config.toml
n_layer = 13
d_expert = 32
d_shared_expert = 192
activation = "reglu"
router_score = "sigmoid"
normalize_top_k = true
balance_loss = 0.00036
router_logit_norm = 1.0
init_std_router = 0.00893
vocab_size = 32768
norm = "layernorm"
batch_tokens = 131072
seq_len = 2048
Below are experts of layer 5 (counted from 0) of a mixture-of-experts language model. Rows are named down (a neuron's output weights, with its number) and show model dimensions 320-399. Each number is 128 + 32 x the weight over its row's rms, rounded and kept within 0 to 255.
Before each expert's rows: "comes before" lists some tokens at least twice as common just after its tokens as in all text. This comes from a sample of Wikipedia text that the model never trained on. Tokens count by the router's weight.

# expert 6
comes before: " | ", ".", "–", ",", " |", "; "
down3 [152 137  89 144 171 101 182  64  92  65  88 131  82 120 117 140 161 126 142 112 108  98 164 187 108 212 136 140 137 143 113 154 190 135 161 113 134 145 105 113 165 103 106 154 153 154 143 108 130 122 173  91 110  69  17 124 158 157 132 135 179 129 133 138 148 136 140 168 150 146 191 135 118 102 133  81  69  99 118  65]

# expert 32
comes before: "\n", "1", "3", " |  | ", " x", "4"
down0 [209 162 123 117 110 141 103 150 126 103 142 111 140 126 145 116 182 128 124  69  87 141 126 152 101 104 130 107 147 146 103 125 125 116  67 112  93 128 105 110 145 148 128 145 156 170 109 199 137  52 103 120  90 104 113  98  98 129 154 171  66 171 117  94  81 117 127 149 108 199 140 118 102 100 108 105 174 119  71  93]

# expert 11
comes before: "2", "1", "–", " | ", "019", "016"
down0 [155 166 107 135 149 131  93 188 117 120 176 141 116 136 168 108 125  49 148 159  68 150  78 154 127 107 166  47 148 104 116 164 154 103 136  94 111 176 141 173 143 101 101  98  66  97 134  90 113 150 107 188 113 118  76  91 119  78 132 121  79 137 135 141 131 118 146  82 118 124  74 112  85 104 127 105 148  62 102  95]

# expert 31
comes before: "1", "2", "0", "3", "4", "5"
down0 [139 129  77 146  99 135 130 153 139 115 134 124 137 114  99 182 153 103 113 104 142 151 154 187 115  46 110  90 153 141 134 121 140 156 163  65 106 147 130  95 175 105  44 115 130 147 160 105 153  94  98 147  26 101 129  88  91 153 136 200   9 122 140 130 119 129 157 114  92 101 116  74  93 110 117 136 134 131  99 131]

# expert 33
comes before: "1", "2", "′", "019", "–", ", "
down0 [116 181 126 174 130 125  95 125 140 159 186  82 127 115 146 151 155  98  91  99 121 147 105 174  86  65 128  53 150  76 131  70 152 149 150  66 123 157  93 146 207  97  62 101  99 165 150 156 142 133 139 156 109 106  87 101 165 143 108 176  82 165 171 108 143 115 157 107 121 139  89  75 115 114 103 102 149  89 100  91]

# expert 94
comes before: "\n", "00", " x", ").", " MP", " ISBN "
down0 [148 217 114 136 150 132 126 162 162 146 173 123 172 121  80 155 151  92  67 119 102 177 137 176  80 106 126  95 110 154 143 121 154 136 136 122 110 136  69 127 213  72  58 144 120 123 118 131 108 141 146 110  55 163  55 137 150 194  87 148  66 149 159 104 170 109 171 126  96 153 112 110 100 132 183 101 103  93 112 101]

# expert 117
comes before: "\n\n", " The", "\n", " He", " In ", " This"
down0 [126 173  97 162 111 176 131 174 135 132 137 125 140  67 157  99 135  48 101 122 139 143  98 131  97  75 147   9 167  55 100 134 172 157 130  61 126  95  77 121 141 115 129 134  55 154 111 127 153 139 118 158 154  68 144 132 125 131 128 113 137 180 176 113 165 166 158 118  99 111 136 152 115 113 173  89 119  84 111 180]

# expert 99
comes before: "\n", "| ", "\n\n", "|", "- ", "-"
down0 [131 161  83 139 171 145  96 133 122 123  73 122 129 126 133 173 146 104 126 124 106 131 120 167 113  85 145  90  99 100 100 153 153 195 124  71 161 145 163 130 210 166 142  73  96 152 109 140  99 140 130 130 118 130 155 135 173 130 107 132 103 158 166 154 156 130 187 145  85 129 102 122 118 148  83 133 170  68 120 104]

# expert 95
comes before: "\n\n", " The", "–", ")", ".", " |"
down3 [107 141  86 111 143  79 147  87  79 136 102  85 139 134 128 135 142 193 137  78 162 118 123 158 108 173 177  92 142 179 164 178 115 122 116  97  83  86 146 118 132  94 128 144 128  92  61 115 162  91 123 129  90 109  98  66 138 163 166 151  65 144 180  75 160  85 134 148 143 110 121  99 202 134 107 124 145 108 178 129]

# expert 39
comes before: " | ", ".", " |", "\n", "% | ", ","
down0 [ 94 177  68 167  90 170 146 162 131 172 114  56 133 108 154 111 116 110 144 159 135 181  89 207 134 125 158 156 159  92 100 121 174 127 168  99 122 127  58 126 130 164 116 112  97 159 198 132 166 146 108 198  78 107 117 109 177  84 102 167  80 171 159  87 154 143 144 113 155  77 133  60 106 114  91 111 142  74  99 122]

# expert 80
comes before: "1", "2", ", ", ".", "019", "016"
down0 [134 159 171 130 162 131  73 143 130 127 125 118 116  93 137 142 154 105 151  82 143 136 100 151 135  70 114  50 152  93 175  70 136 149 190  98 105 123  74 133 171 139 108 142  47 180 128 121 161 168 120 122  42 127 121 163 140 133  80 175  53 149 148  98  92 140 173 143 137 148 165  82 132 113 111 138 116  59  91  72]

# expert 45
comes before: "\n", "\n\n", "==", "===", "The", " =="
down3 [129 146 133 139 176  44 197 126 131 118  94 143 121 111 102 100 188  71 153  71 136 127 162 139  64 117  77 102 136 159  74 174 116 113 149  81 167 143 166  88 128 136 198 159 116 161 180 137 125 131 143  78  79 152  83  99 147 114 109 172 100 131 134 120 137 101 184 114 191 139 135 133 162 111 198  71 104 147 147 101]

# expert 42
comes before: "2", "1", "0", "3", "4", "6"
down0 [105 167 138 173 193 112  98 122 128 128 145 108 116 116 118 117 122  72 113 138 127 111  69 132 105  65 148 118  87 118 151  94 119 163 160  75 112 132 101 155 227 134 106  77  95 128 120 124 128 137 123 147 169 150 136 159 115 127  75 159  24 130 114  80 115 148 123 158 166 140 143  99 102 119  88 101 149  82 130  74]

# expert 103
comes before: ".", " | ", "–", ",", ":", "; "
down3 [ 63  43 106 154 197 110 188  55 138 115 160 164 140  57 107  98 163 107 141 142  94 145 175 139  74 185 110  78 153 156 168 175 118 145  65 140 124 118 139  63 136  71 138 136 100 123 157 108  56 126 145 149 150  60  43 125 149 113 139 131 123 133 160 115 121 121 150 125 151 162 147 120 170 127 104  34 107 135 128  93]

# expert 18
comes before: " | ", ".", ")", "–", " |", ", "
down0 [126 185 108 141 108 127 106  93 118 107 126  74 118 125 100 151 118 115 102 112 121 139  63 110 124 102 126  72 148  95 132 146 203 118 132  90 108 138 103 121 165  68 109  66 134 180 132 188 153 125  98 145 149  72 103 103 119 184 102 213  65 141 175  82 132 163  80 111  93 171 105 103  92 110 129 108 141 116 132 106]

# expert 3
comes before: " | ", "–", ".", " |", ", ", ")"
down0 [132 146 139 123 147 116 155 105 136 179 161 132 164 110 137 115 129  69  95 116 117 143 124 146  85  63 109  67 156  82 115 102 115 128 134  83 125 157 112 121 198 121  90 127 104 167 204 173 148 149 122 136 134 104  78  80 107 156 109 123  84 158 175 104 155 157 153 100 136 150 102 114 113 112 125  94 126 150 118 146]

# expert 114
comes before: "1", "0", "2", "3", " | ", "4"
down0 [124 203 122 107 122 112 158 120 178 169 171  88 176 127 138 129 182 104 113 112  92 137 101 147 105 130  98  97 113  95 141 137 157 146  99 146 143 138  76 185 128  94 152 132 126 145 154 106 105 122 138 188  68 132 107 124 142 113  78 137  68 136  98 130 154  99 126 138 138 115 131  53  83  51 115 151 140  92 103  89]

# expert 81
comes before: "1", "0", "2", "3", "4", "5"
down3 [ 92  61 113 112 203 175 159  94 129 126 154 204 166  63 144 114 183 121 147 111 163  77 193 147 127 199 151 110 168 154  82 166 129 189 113 119 103 134 128 127 102  72 146 213 102 186  73 132  85 161 129 139 161 110  37 149 129 160 143 200 113 113 121 107 157  93 150 160 109 149 153 152 145  91  83  76 150 119 188 152]